{"num_hidden_layers": 8, "hidden_size": 160, "n_experts": 32, "experts_per_token": 1, "d_expert": 128, "d_shared_expert": 256, "hidden_act": "mish", "moe_layers": [3, 4, 5, 6, 7], "router_score": "sigmoid", "normalize_top_k": false, "routed_scale": 2.0, "balance_loss": 0.00976, "balance_bias": false, "scale_expert_input": true, "init_std_router": 0.0191, "lr_router": 0.00257, "vocab_size": 4096, "norm": "rmsnorm", "norm_eps": 1e-06, "tie_word_embeddings": false, "optimizer": "soap_variant", "learning_rate": 0.00911, "beta1": 0.95, "beta2": 0.95, "batch_tokens": 131072, "max_seq_len": 512, "train_tokens": 625500000, "max_steps": 4773, "dataset": "wikipedia_en"}
Below are experts of layer 3 (counted from 0) of a mixture-of-experts language model. Rows are named router (the router's row for the expert), up (a neuron's input weights, with its number) and show model dimensions 0-159. Each number is 50 + 15 x the weight over its row's rms, rounded and kept within 0 to 99.
After each expert's rows: a language model's description of what the expert responds to; "comes after" lists some tokens at least twice as common just before its tokens as in all text. This comes from a sample of Wikipedia text that the model never trained on. Tokens count by the router's weight.

# expert 16
router:46 59 29 55 48 35 74 49 47 07 49 45 25 33 47 60 49 35 52 59 88 62 48 52 53 38 54 50 48 47 00 57 53 62 33 00 54 51 49 82 44 52 56 55 47 46 53 46 49 52 51 39 42 85 48 54 47 48 53 54 42 51 52 48 53 52 70 29 47 42 25 48 48 54 41 99 48 60 62 49 52 51 54 56 51 70 73 52 55 50 46 45 51 39 47 79 47 48 55 51 51 48 84 54 54 58 47 56 49 32 54 56 40 44 41 15 52 54 43 46 36 49 53 50 53 60 55 11 46 04 61 15 55 60 45 26 55 43 68 49 35 59 49 42 61 40 10 35 50 53 52 49 44 42 43 49 46 74 50 46
up19:44 45 59 41 59 53 50 40 78 48 31 58 33 57 64 65 15 53 53 29 43 43 64 65 34 79 56 66 57 32 53 57 22 40 56 36 56 48 84 61 65 49 41 35 65 42 58 74 33 71 37 47 56 57 47 41 54 38 70 57 44 53 32 35 48 75 51 79 58 52 61 71 18 64 50 55 61 38 48 46 32 48 70 55 33 48 61 81 42 34 62 34 65 78 58 49 86 63 40 57 56 63 67 46 44 26 61 45 39 67 65 60 40 81 40 27 52 43 43 50 66 39 47 65 66 49 62 45 48 44 60 28 69 35 70 56 46 84 48 12 48 38 78 44 42 62 66 62 65 76 66 65 48 12 58 26 52 56 50 40
up20:44 47 50 23 56 54 58 60 58 31 38 48 61 53 48 59 24 39 48 34 57 57 53 65 58 56 71 55 28 45 65 78 42 47 55 52 46 56 61 58 32 57 29 31 76 64 74 54 41 39 35 53 59 41 27 42 43 57 46 50 96 82 28 50 54 45 41 43 28 50 38 50 38 72 41 09 70 34 64 29 47 67 33 31 53 55 41 54 31 38 33 82 41 81 71 22 68 57 58 65 44 73 46 45 52 57 57 69 57 45 49 64 40 47 26 63 63 47 59 51 59 50 40 51 57 59 50 34 69 72 66 22 53 24 79 74 43 60 36 44 40 24 48 53 74 40 49 58 55 26 81 42 64 45 69 58 50 81 54 31
up21:60 70 65 53 30 49 51 40 60 67 40 56 56 46 47 52 57 49 38 40 61 42 51 62 35 72 79 43 37 45 32 50 19 56 67 59 06 57 59 62 74 52 34 44 69 61 32 75 48 60 37 66 43 79 37 63 67 49 46 52 44 39 66 35 41 60 57 50 68 47 28 45 47 57 67 35 73 44 53 34 62 58 40 54 38 31 53 59 45 43 57 82 54 73 61 41 34 52 40 69 60 68 28 54 46 45 71 35 52 86 63 54 84 58 43 59 44 35 23 48 36 32 44 54 62 63 66 40 41 47 42 53 57 35 30 56 43 60 42 29 81 16 83 73 61 75 37 51 51 68 62 62 73 24 49 83 66 56 55 22
up22:40 23 45 41 63 41 49 24 43 53 34 41 24 43 58 62 34 60 55 67 45 51 52 77 51 43 64 54 62 47 36 67 20 35 65 53 60 55 65 65 54 51 53 71 55 53 27 61 20 71 44 37 50 43 10 31 44 39 57 70 32 80 48 50 44 71 65 56 46 39 51 38 36 66 60 25 71 73 45 24 50 44 39 28 57 57 43 70 72 26 71 38 62 62 75 47 42 29 57 68 52 48 50 33 46 41 66 39 50 48 61 58 53 50 45 51 91 15 18 62 60 55 46 51 70 64 68 34 65 39 73 52 86 62 49 51 47 69 43 37 50 63 82 69 38 60 68 39 62 30 52 51 61 35 60 33 67 40 41 37
up23:83 32 57 53 48 34 29 55 59 43 43 60 58 46 39 38 31 50 68 76 27 29 62 53 28 50 61 72 73 36 71 43 42 59 25 68 34 60 57 61 71 73 50 47 82 64 50 62 39 32 43 62 62 30 45 47 30 48 23 25 60 48 17 09 61 40 60 61 70 39 64 44 43 54 37 57 60 52 53 30 14 60 45 33 35 50 38 58 81 26 71 65 79 70 43 49 70 45 49 54 61 59 42 62 42 48 78 25 44 49 62 49 71 50 44 48 63 25 52 76 59 41 14 52 69 47 53 53 70 46 49 39 70 55 59 43 39 65 62 29 46 51 55 27 50 43 47 54 57 37 69 41 69 36 44 64 41 70 53 47
up24:57 66 63 24 39 62 51 48 57 64 28 63 32 49 52 73 53 55 41 66 60 64 65 76 58 55 72 52 58 47 76 57 33 33 74 45 49 53 70 64 44 56 50 48 38 43 11 59 45 48 39 52 71 81 56 53 48 38 43 30 66 54 39 32 43 37 26 74 22 62 62 67 36 73 33 45 60 44 44 32 32 60 30 64 33 45 60 68 21 45 66 39 53 61 43 43 69 56 52 52 99 50 43 71 37 44 73 43 52 56 61 43 67 68 41 61 66 37 26 47 73 41 59 72 63 49 58 59 47 39 60 36 58 63 46 45 44 75 52 42 42 21 56 55 24 56 41 67 73 28 48 58 46 27 76 58 79 40 26 52
up25:67 63 57 43 62 61 48 59 63 33 44 76 77 62 82 61 23 56 65 51 59 30 72 53 44 29 65 41 64 35 29 27 09 58 40 74 30 72 50 52 54 60 33 39 49 44 70 71 20 45 40 49 63 49 34 54 46 39 57 22 57 62 30 28 37 45 50 66 56 50 65 26 28 51 56 34 62 54 49 39 49 80 65 67 21 50 49 55 52 27 63 47 61 46 44 26 48 32 46 53 49 60 74 27 39 53 48 28 39 55 81 45 73 50 37 60 53 17 36 44 44 52 39 63 65 46 65 45 60 66 74 56 71 50 57 50 29 58 34 23 68 49 33 41 50 37 63 59 59 23 44 35 61 73 15 44 56 57 36 47
First pieces of longer words split into parts, such as con, expl, educ, exhib, tournam, plus spouse-line marks and pipes in vote tables.
comes after: "| ", "(", "and ", "ing ", "con", "al "

# expert 17
router:45 64 37 50 50 27 62 48 54 16 46 38 30 36 50 58 49 38 50 71 86 59 45 53 55 45 50 40 44 45 00 43 59 52 38 00 54 54 57 82 40 54 56 45 48 54 50 47 52 43 53 33 47 91 48 52 50 54 69 49 52 56 53 47 54 54 71 20 45 44 24 47 51 52 39 90 49 72 61 54 43 51 55 52 49 80 97 48 52 54 53 37 47 40 40 86 55 63 50 48 52 51 80 37 51 54 48 53 50 37 52 62 39 54 45 29 52 50 41 47 31 44 41 52 47 62 51 28 46 14 66 23 54 88 43 35 52 39 69 52 44 39 45 47 54 52 09 46 47 48 53 50 51 34 45 40 43 76 63 44
up12:69 34 40 31 53 63 53 51 60 31 42 57 60 54 66 75 47 68 62 65 80 52 62 72 45 36 84 63 39 13 43 49 34 59 41 39 63 54 76 65 72 41 57 46 57 51 49 68 25 60 29 69 57 77 24 68 70 28 41 50 60 49 17 46 55 39 23 58 75 36 44 42 33 74 38 38 59 48 47 43 35 67 52 54 20 37 51 57 36 32 54 51 58 48 40 34 69 49 17 43 36 65 59 50 24 33 59 49 52 54 69 71 65 66 37 44 51 20 49 75 41 53 20 61 66 45 80 39 65 32 71 42 61 45 46 42 43 43 45 44 63 43 51 51 29 70 50 60 58 68 64 44 36 34 14 65 51 57 46 36
up13:48 54 34 35 57 50 19 46 58 69 64 35 74 43 64 43 38 48 72 56 45 50 58 37 50 85 60 59 66 37 45 28 27 83 62 61 73 60 67 48 85 26 56 19 59 54 44 35 40 80 35 48 52 47 50 57 40 37 26 54 46 54 69 34 50 58 66 44 46 35 70 63 28 76 59 37 65 37 47 47 23 63 41 64 34 39 39 56 48 43 51 32 46 59 68 35 49 50 68 57 53 59 67 54 43 58 65 29 73 57 62 54 45 57 66 68 58 29 38 19 80 28 40 61 61 48 54 65 75 36 48 66 63 55 52 62 44 55 48 32 37 57 84 39 53 72 75 43 58 35 87 59 69 44 50 08 42 57 65 51
up14:72 45 55 27 45 62 40 48 67 46 27 37 71 36 61 51 50 65 73 53 72 53 66 46 47 44 69 46 61 52 28 50 64 71 47 51 52 48 78 30 88 48 79 33 34 53 62 71 39 49 34 43 49 47 35 46 49 51 23 37 58 54 48 47 31 68 66 54 43 51 38 49 37 57 49 42 53 45 33 41 61 33 25 52 37 42 62 38 39 54 78 56 82 36 65 53 52 56 30 62 74 81 44 07 53 42 56 43 68 51 78 59 40 49 49 34 46 29 39 64 32 46 26 61 52 59 70 71 49 52 58 53 50 78 60 42 70 44 45 24 54 66 55 61 59 57 37 31 71 42 44 44 99 21 48 50 66 51 63 23
up15:57 57 41 55 48 41 43 51 51 69 37 49 39 56 70 50 52 58 59 40 61 59 51 73 54 51 80 53 52 39 67 53 40 37 57 60 48 60 46 34 59 44 28 37 77 30 34 41 41 42 42 67 82 58 69 45 43 41 55 39 80 62 48 42 22 46 39 47 40 47 93 59 31 72 38 51 60 70 60 27 37 41 42 55 43 29 63 70 32 41 73 41 63 31 47 45 36 40 54 61 37 73 46 43 33 74 55 19 94 73 67 51 48 70 25 68 75 44 39 40 50 39 24 65 66 43 66 55 73 30 52 35 68 54 53 69 56 51 45 27 55 52 70 40 63 46 51 60 61 55 70 41 58 64 81 94 39 32 43 25
up16:41 56 52 30 51 45 44 38 60 63 36 29 36 47 73 76 38 51 50 31 59 49 62 48 54 36 53 48 55 49 43 83 34 34 49 26 46 47 75 55 47 53 62 41 65 47 28 65 45 38 17 43 58 70 42 64 48 15 45 45 59 72 64 08 47 49 18 42 32 39 61 60 25 57 59 22 82 41 55 43 24 78 73 33 50 43 64 63 43 24 47 37 58 36 60 45 67 70 25 39 78 51 67 71 33 37 59 74 76 52 67 74 32 47 42 40 59 55 54 29 69 35 61 47 55 36 71 34 61 53 60 42 56 64 54 58 42 38 62 44 57 34 31 28 43 66 41 39 61 59 79 42 47 41 36 83 51 58 47 45
up17:68 58 63 41 55 46 27 76 47 46 32 42 39 59 59 54 34 39 61 37 79 60 69 57 34 64 76 60 45 33 53 72 49 76 34 61 78 71 64 41 62 48 53 43 78 36 53 79 36 56 45 37 53 50 39 51 28 46 33 44 69 56 45 26 42 36 34 39 50 31 48 36 35 78 42 24 57 43 42 37 75 26 75 53 29 43 48 65 75 27 72 40 63 68 75 62 55 66 42 62 69 80 85 46 33 47 49 56 50 18 58 57 59 52 42 19 72 44 55 31 72 48 37 69 66 49 66 49 61 37 59 41 65 44 44 50 33 42 67 35 61 43 67 43 56 71 50 63 65 76 75 59 58 62 59 54 29 51 67 40
up18:53 32 59 10 50 62 55 54 56 41 34 42 39 47 28 54 36 51 64 48 33 66 53 64 38 75 74 46 46 40 62 57 49 64 48 39 77 50 65 77 59 46 68 52 81 54 61 77 14 52 53 63 36 42 64 54 59 25 77 29 55 66 16 38 41 70 50 71 49 38 30 61 33 53 57 61 64 78 40 22 31 40 60 47 35 63 67 51 48 33 74 62 56 52 46 41 42 71 31 45 28 52 61 38 47 40 61 57 63 56 67 35 62 61 22 32 71 34 58 73 73 36 33 59 67 39 51 50 62 47 49 62 60 35 85 60 56 55 51 32 82 54 56 50 57 68 62 47 68 62 62 39 71 34 23 55 57 47 70 26
First one or two letters of a word, often capitalized, like se-ats, G-avial, s-elected, dep, trans, Com.
comes after: "| ", "- ", ". ", ", ", "and ", ": "

# expert 5
router:47 71 35 55 47 43 66 50 53 20 50 42 22 37 52 57 50 48 57 59 79 56 49 52 55 42 52 45 51 46 00 56 54 66 38 00 42 47 50 78 45 60 51 50 49 51 54 49 50 51 50 35 41 92 47 55 68 50 58 54 45 53 54 51 54 58 68 26 46 42 13 41 50 48 47 99 48 65 62 50 51 48 60 58 45 60 87 48 52 53 54 29 46 40 50 67 56 58 51 50 54 45 80 47 48 61 49 59 49 35 55 52 44 44 43 08 48 50 47 57 35 46 51 50 48 57 47 08 51 06 58 29 52 71 44 39 50 44 58 47 41 55 47 47 66 44 08 40 48 52 51 52 46 43 41 46 44 70 61 50
up13:36 52 33 50 58 77 63 77 59 49 38 55 50 64 59 66 50 27 49 65 57 61 50 51 49 35 75 41 56 35 47 67 40 44 50 70 51 73 72 42 82 27 55 27 67 30 52 61 34 59 35 33 48 44 22 65 63 40 53 33 44 46 41 35 42 60 52 85 32 50 58 45 43 51 21 64 52 36 62 26 44 68 75 54 51 63 74 65 25 29 54 37 57 58 86 75 66 45 46 63 53 46 39 57 35 43 56 58 53 57 38 63 85 35 18 49 67 52 49 47 72 37 20 70 69 50 69 49 51 17 66 41 66 64 64 45 34 35 45 34 76 33 63 38 54 58 45 66 76 54 38 35 62 49 49 28 62 41 19 48
up14:63 41 70 46 62 41 50 30 56 50 36 56 76 59 80 46 39 77 72 62 39 58 71 68 59 60 68 58 96 41 42 32 34 63 45 39 56 44 71 53 47 40 51 24 70 52 55 61 24 77 18 39 34 72 46 48 60 42 36 49 68 74 27 32 28 65 43 85 52 26 69 56 37 69 42 53 68 52 57 31 40 44 44 57 52 41 58 55 42 19 60 49 75 58 47 50 66 57 43 60 54 65 58 50 27 47 58 46 63 53 58 46 68 39 38 41 52 30 18 38 62 42 32 67 80 46 73 42 39 38 36 59 70 48 68 48 47 54 37 37 48 28 60 10 46 52 36 37 84 60 54 48 61 34 43 45 49 63 39 32
up15:37 63 49 28 62 38 33 51 56 40 38 47 63 47 70 65 54 54 71 46 71 52 51 59 52 70 63 51 63 32 76 43 19 69 42 30 55 55 65 29 44 42 37 40 72 41 31 44 37 48 28 73 62 41 39 60 52 36 47 70 63 59 40 29 48 63 43 77 35 47 75 52 39 58 63 41 64 23 34 45 19 49 38 50 48 31 60 69 28 41 55 39 77 68 55 69 65 54 11 39 59 48 70 43 24 65 42 46 50 56 61 42 57 41 63 43 33 34 21 81 65 26 49 69 65 27 51 61 63 37 35 57 67 44 43 23 40 61 51 33 52 59 52 60 52 56 27 72 67 50 60 78 77 16 37 69 34 42 58 26
up16:51 69 52 23 45 52 58 28 67 33 53 54 71 55 45 55 30 79 47 62 65 73 67 53 37 64 42 58 45 38 54 47 67 55 59 26 62 61 44 53 71 79 59 33 71 41 47 50 39 64 50 70 48 34 23 64 71 44 51 38 48 37 00 21 41 39 35 37 50 37 86 36 36 55 43 61 74 16 39 46 37 52 71 38 25 28 37 62 28 08 59 40 79 62 65 47 59 58 31 62 83 54 47 52 44 58 52 19 61 72 38 57 48 27 42 38 48 48 43 55 72 57 60 61 55 47 68 59 49 54 44 41 62 64 78 70 58 44 38 32 43 41 64 44 54 66 50 51 54 47 65 54 65 32 39 61 45 40 61 43
up17:49 45 47 18 49 55 47 62 66 54 44 61 29 71 72 66 26 72 51 47 47 43 63 72 41 61 75 52 69 44 56 55 34 43 56 44 64 71 59 59 56 63 33 56 68 45 44 90 30 64 32 41 40 45 53 44 58 42 61 33 71 61 32 37 41 47 47 65 69 25 73 62 35 65 33 38 68 55 33 19 53 46 34 39 45 60 52 59 65 40 51 23 62 33 52 50 68 71 42 56 60 61 61 66 27 43 76 35 60 39 63 89 46 41 60 46 63 46 23 29 70 51 40 53 63 43 76 37 47 62 55 33 70 74 59 57 70 78 23 34 65 39 64 33 27 59 45 15 65 48 72 39 50 45 49 71 46 38 24 41
up18:77 53 38 46 53 37 69 42 71 56 63 59 21 50 65 61 44 48 62 37 62 13 57 67 29 68 63 48 54 50 41 62 33 62 60 36 42 56 60 57 64 47 37 67 54 44 48 58 48 58 50 32 70 52 62 45 27 30 42 65 47 58 52 32 33 53 38 47 72 61 79 39 34 56 49 20 77 40 25 41 57 62 35 47 24 18 60 74 65 33 51 61 51 52 46 39 59 74 69 81 72 56 90 57 33 67 53 44 54 65 40 60 96 50 46 62 60 44 61 53 65 47 39 75 71 42 86 76 31 43 33 36 67 61 40 82 46 56 42 58 45 45 60 27 58 66 59 43 66 50 65 28 61 45 44 49 59 46 61 60
up19:37 29 58 52 57 49 62 32 73 43 27 54 58 52 52 67 38 52 61 27 57 58 80 69 54 25 72 66 35 33 67 45 51 39 50 35 56 60 55 65 59 65 46 53 42 28 60 60 43 63 12 49 50 53 53 40 30 46 63 34 51 43 47 00 43 55 48 38 50 44 50 50 31 84 45 78 57 62 52 30 20 62 28 62 21 60 39 79 40 39 77 80 53 56 21 66 54 70 42 51 60 57 41 61 50 65 59 55 75 57 64 60 42 21 47 58 53 27 63 37 58 47 46 66 74 61 56 27 45 49 47 54 57 38 60 74 51 64 62 34 56 26 57 19 47 59 61 41 68 34 68 30 47 36 65 57 48 43 44 24
Initial pieces of longer words (investig, journ, phys, exper) and multi-byte symbol fragments such as euro or arrow signs.
comes after: "was ", ", ", "a ", "- ", ": ", "is "

# expert 29
router:47 62 33 53 51 26 47 50 48 22 49 39 17 36 51 63 48 50 50 58 79 32 51 50 51 51 46 38 55 46 00 53 52 60 25 11 52 49 55 82 51 50 52 53 45 52 56 45 45 49 45 64 48 83 50 54 63 51 50 49 55 53 56 54 54 48 77 25 45 48 05 46 53 51 42 99 43 71 59 47 50 51 58 58 48 85 82 51 52 46 55 22 54 34 53 82 48 52 48 54 49 53 71 53 52 66 47 54 46 22 46 61 46 54 48 23 62 50 48 63 38 43 48 54 46 39 50 07 48 24 64 21 47 76 51 43 46 49 49 49 41 51 50 47 59 53 04 40 48 45 51 47 49 35 47 25 45 85 57 53
up13:75 38 46 45 47 69 25 60 56 66 33 46 56 48 37 50 35 30 74 34 62 60 63 57 21 62 75 58 40 42 38 72 35 63 56 35 58 62 54 38 50 76 20 44 67 60 44 58 37 49 19 69 31 52 47 92 43 41 45 68 74 66 37 45 54 80 62 68 36 59 40 43 32 51 53 37 86 58 42 37 42 54 80 53 39 67 48 62 65 43 59 52 65 63 67 53 54 63 48 65 54 46 50 53 37 67 61 40 54 57 79 56 65 54 17 34 58 44 35 47 78 27 53 67 60 39 55 63 57 53 37 52 70 38 49 45 43 45 41 07 69 48 57 58 48 48 34 43 68 73 63 48 71 12 39 87 44 50 59 58
up14:49 66 61 50 48 53 35 49 55 61 49 47 54 68 52 70 51 45 44 40 58 60 55 60 39 61 58 62 25 25 66 41 36 66 43 41 67 71 64 43 79 47 76 49 75 28 61 55 36 51 44 53 62 43 27 59 70 49 36 34 92 50 22 43 58 50 51 71 55 26 49 40 45 43 42 32 61 71 29 36 60 54 65 82 48 24 23 80 51 33 66 42 55 40 61 69 65 44 40 69 65 65 92 66 39 43 41 39 57 46 67 63 53 36 37 30 55 42 52 77 53 46 42 73 80 37 76 57 42 63 21 74 66 51 63 40 33 49 37 68 60 35 81 50 41 22 56 73 56 55 76 56 47 40 57 34 37 37 34 46
up15:58 70 56 38 58 55 41 45 70 39 39 43 71 81 49 45 39 79 34 59 67 46 55 38 56 36 51 59 56 42 41 39 38 56 53 60 67 43 54 62 93 44 65 51 76 18 53 48 52 43 51 46 57 40 41 61 72 50 36 55 54 35 42 41 53 74 58 61 41 58 57 49 24 55 54 35 73 42 52 65 74 55 54 51 40 12 15 45 53 32 51 67 76 60 50 32 53 45 77 42 66 40 54 64 53 45 66 26 71 44 59 69 35 72 55 43 53 19 17 37 41 51 36 58 66 56 59 52 58 66 33 43 56 45 77 63 49 46 61 24 35 70 53 18 39 30 72 48 68 46 95 30 50 31 18 43 41 63 38 48
up16:50 42 56 13 36 58 38 40 56 38 32 46 28 61 56 75 35 32 79 31 34 76 60 45 28 41 65 84 39 46 29 48 25 45 68 72 77 60 68 64 48 57 73 64 75 41 58 45 35 56 30 47 64 60 18 51 46 47 40 63 34 43 35 43 46 71 30 85 68 57 65 40 32 44 50 40 63 52 46 37 34 62 61 53 42 46 56 63 55 42 65 50 43 47 38 44 33 62 45 53 62 45 51 56 45 25 62 77 32 38 65 30 37 52 26 06 55 54 65 68 76 50 39 56 49 62 43 40 38 70 62 70 65 67 70 25 26 69 38 27 78 58 52 51 53 52 68 66 59 37 57 49 75 38 55 47 61 62 45 46
up17:47 57 37 28 50 50 72 54 62 55 46 61 56 49 63 64 52 41 58 41 58 56 55 71 49 58 65 48 68 39 56 83 47 55 49 33 74 54 75 73 58 52 73 40 52 34 44 58 41 51 48 33 61 50 20 76 47 14 23 46 44 55 40 28 45 63 64 71 41 47 75 23 37 61 39 51 53 43 36 55 47 41 32 18 42 35 47 56 34 32 52 66 52 64 44 58 26 60 49 80 78 61 64 46 12 58 56 66 58 74 51 42 60 53 43 25 53 35 57 53 95 36 54 62 62 38 70 60 37 24 73 64 65 13 42 54 35 55 22 51 44 67 28 40 43 36 41 27 61 63 41 54 73 56 32 55 29 57 37 41
up18:61 46 32 26 56 70 52 53 72 42 52 50 73 35 54 61 41 51 68 47 35 27 58 57 26 44 43 57 71 42 22 37 46 54 35 45 66 57 55 48 75 29 62 37 62 10 67 54 54 95 38 32 63 52 49 56 42 36 25 38 38 48 51 30 64 67 44 47 62 46 65 38 44 64 49 57 71 79 60 24 24 82 45 31 35 43 56 68 40 26 55 51 36 53 66 40 60 52 49 45 56 40 31 30 40 38 30 58 50 41 59 54 52 40 48 40 66 41 57 37 98 60 51 50 61 65 48 67 43 78 32 59 72 72 57 53 77 59 53 16 36 75 56 21 35 51 45 28 58 63 54 55 73 34 40 54 61 36 51 55
up19:48 30 65 03 46 58 52 40 59 51 47 43 65 65 50 45 51 49 50 58 19 42 61 65 37 65 63 56 62 15 75 39 39 26 55 51 39 54 50 83 73 57 24 59 69 52 44 66 39 50 30 38 32 59 28 56 36 29 77 29 55 59 24 30 49 80 33 53 45 43 42 36 36 67 39 55 58 36 64 41 68 83 54 37 31 52 73 55 50 41 55 58 52 57 52 64 49 66 47 56 62 48 54 41 20 39 77 45 51 61 61 56 43 90 29 37 44 53 56 41 91 45 37 50 57 68 62 42 69 46 56 48 58 22 52 62 32 64 39 45 69 58 68 45 29 69 62 55 65 66 53 40 46 56 27 67 84 61 62 40
First pieces of infobox field labels after dashes (He-adquarters, He-ight) and digits inside coordinate degree-minute-second values.
comes after: "- ", "| ", "the ", "°", "′", "a "

# expert 25
router:45 68 33 50 50 28 58 59 52 17 45 41 26 39 49 64 48 35 50 66 92 53 49 55 54 44 47 42 54 47 00 57 53 57 30 00 47 54 48 84 48 54 51 45 44 46 53 47 49 54 53 30 44 86 48 55 60 50 61 56 42 49 55 50 52 49 73 42 48 44 14 46 47 54 52 99 42 68 55 48 51 55 58 55 52 71 78 44 59 47 49 43 56 42 42 74 49 58 51 49 40 45 87 55 53 59 46 58 47 31 52 57 44 45 45 17 53 54 43 59 36 44 46 54 48 55 49 08 50 21 62 35 50 57 46 35 53 42 56 48 44 52 45 44 55 49 00 47 49 48 51 53 45 43 48 33 42 72 56 50
up19:67 62 54 41 53 54 65 53 47 68 45 50 50 67 41 56 50 76 64 46 67 22 58 80 48 49 50 62 58 30 68 32 32 43 51 23 39 70 58 59 65 45 67 21 46 44 42 48 36 65 60 50 63 51 29 44 57 69 57 34 58 58 37 58 41 52 29 60 54 48 61 27 35 68 28 84 40 41 82 32 48 46 33 69 47 60 58 60 27 46 67 50 71 55 63 21 39 37 40 53 58 65 48 19 39 30 54 35 96 43 54 70 61 66 48 54 82 30 17 44 82 64 54 79 73 62 43 55 50 63 51 40 63 44 52 60 21 55 39 44 63 38 79 44 58 20 37 35 63 70 44 59 52 47 58 62 55 44 66 33
up20:71 60 64 32 56 73 81 37 60 31 40 70 37 56 33 49 47 72 59 59 48 41 66 61 50 62 64 54 48 49 82 30 16 50 40 16 84 83 70 39 42 45 22 45 72 75 26 48 30 36 41 62 46 47 38 41 60 26 60 41 57 33 29 26 36 48 46 58 58 41 38 57 31 48 60 23 72 44 66 40 33 41 48 55 31 56 54 52 31 39 52 79 54 41 65 12 44 55 34 37 48 67 63 64 32 33 85 58 65 71 72 51 61 71 45 53 21 53 38 49 57 50 47 53 60 39 61 52 76 57 54 51 61 54 64 45 51 54 43 36 68 71 47 43 47 70 39 63 66 44 51 43 51 55 20 74 52 64 52 33
up21:48 46 73 65 51 40 49 45 52 45 25 46 47 65 53 53 48 65 68 63 81 36 71 67 36 58 59 40 60 39 37 55 45 54 37 60 64 61 54 50 55 95 61 28 46 42 45 48 19 33 44 58 55 44 22 67 55 44 52 45 53 60 21 43 50 62 84 61 53 39 27 44 34 74 56 51 59 40 54 32 29 64 35 40 33 31 47 87 53 60 69 47 82 52 44 62 59 49 39 50 48 73 67 85 34 39 42 46 36 57 59 48 70 43 34 41 59 57 39 66 45 39 42 67 71 37 59 40 67 16 20 62 61 39 44 51 37 70 59 37 54 49 43 41 68 19 80 91 64 43 59 41 73 57 52 39 57 47 23 30
up22:66 63 63 54 58 46 55 30 56 67 44 63 54 68 67 55 40 55 57 64 43 50 56 55 22 65 57 45 70 43 31 50 16 18 59 33 24 44 53 28 75 54 69 52 68 24 59 63 36 55 58 43 56 38 45 63 65 43 67 39 47 59 37 42 16 63 43 60 53 51 73 50 32 57 56 72 70 51 74 55 08 57 51 41 44 35 54 57 53 07 41 69 75 58 70 36 27 44 72 59 48 51 73 60 41 60 45 33 63 82 68 59 75 78 49 58 61 49 22 29 28 33 53 60 62 52 53 41 49 55 62 50 60 41 63 43 41 38 19 61 87 59 37 27 31 47 60 47 74 53 39 45 35 43 38 57 56 55 31 45
up23:47 52 59 23 61 41 48 55 55 40 44 38 37 75 39 63 18 46 76 56 27 30 66 59 53 71 65 53 61 30 63 33 41 54 42 44 74 52 73 68 68 80 34 47 79 58 61 60 26 65 48 42 71 44 50 47 46 31 54 43 27 45 30 22 39 55 58 61 60 44 58 40 38 69 32 41 90 41 61 45 17 51 33 43 46 37 49 63 68 31 63 77 63 61 58 63 77 69 44 80 48 35 36 46 46 55 54 46 66 63 50 39 59 75 45 57 69 31 59 52 78 39 10 49 68 26 65 49 65 55 66 30 70 77 58 62 51 62 42 43 60 68 71 31 62 58 52 49 55 35 53 24 57 45 62 60 58 43 42 35
up24:47 34 34 56 77 48 39 30 82 45 41 70 56 37 59 74 29 50 77 30 19 51 84 58 44 50 57 72 58 42 38 42 36 36 66 62 50 59 64 40 53 72 47 53 56 56 37 69 42 62 31 60 59 38 49 63 55 48 60 43 53 79 47 39 72 44 63 60 63 41 70 68 36 59 47 46 73 49 50 27 46 67 24 77 32 41 47 58 22 40 60 33 64 57 80 59 87 66 54 40 47 66 46 40 31 51 49 59 74 71 57 56 58 72 37 58 50 38 21 35 36 38 39 68 74 55 60 58 37 54 49 78 64 31 77 40 52 42 42 26 77 35 54 41 68 31 58 69 70 44 66 34 59 36 59 43 45 50 31 25
up25:59 41 41 19 56 66 60 37 51 59 40 32 64 66 60 61 37 63 65 18 46 60 60 66 48 43 66 62 56 35 52 32 17 44 54 82 67 49 58 52 45 61 34 27 75 67 37 60 43 72 50 51 48 50 35 77 50 58 54 48 51 51 34 58 44 49 47 60 56 29 44 54 21 70 32 26 85 44 62 44 41 73 50 63 35 34 49 86 61 31 66 39 53 60 55 22 52 56 54 58 69 56 31 19 50 48 45 60 43 56 69 65 77 90 29 60 33 39 35 57 67 39 49 70 52 38 54 68 45 51 29 48 51 55 47 25 52 77 42 41 42 44 75 47 59 54 45 69 72 74 53 07 39 52 53 53 77 45 48 34
First pieces of labels in infoboxes and table headers, such as Born, Died, Occup, Notes, Title, Pr(ice), Nat, before a colon or pipe.
comes after: "| ", "the ", "- ", "0 ", "his ", "had "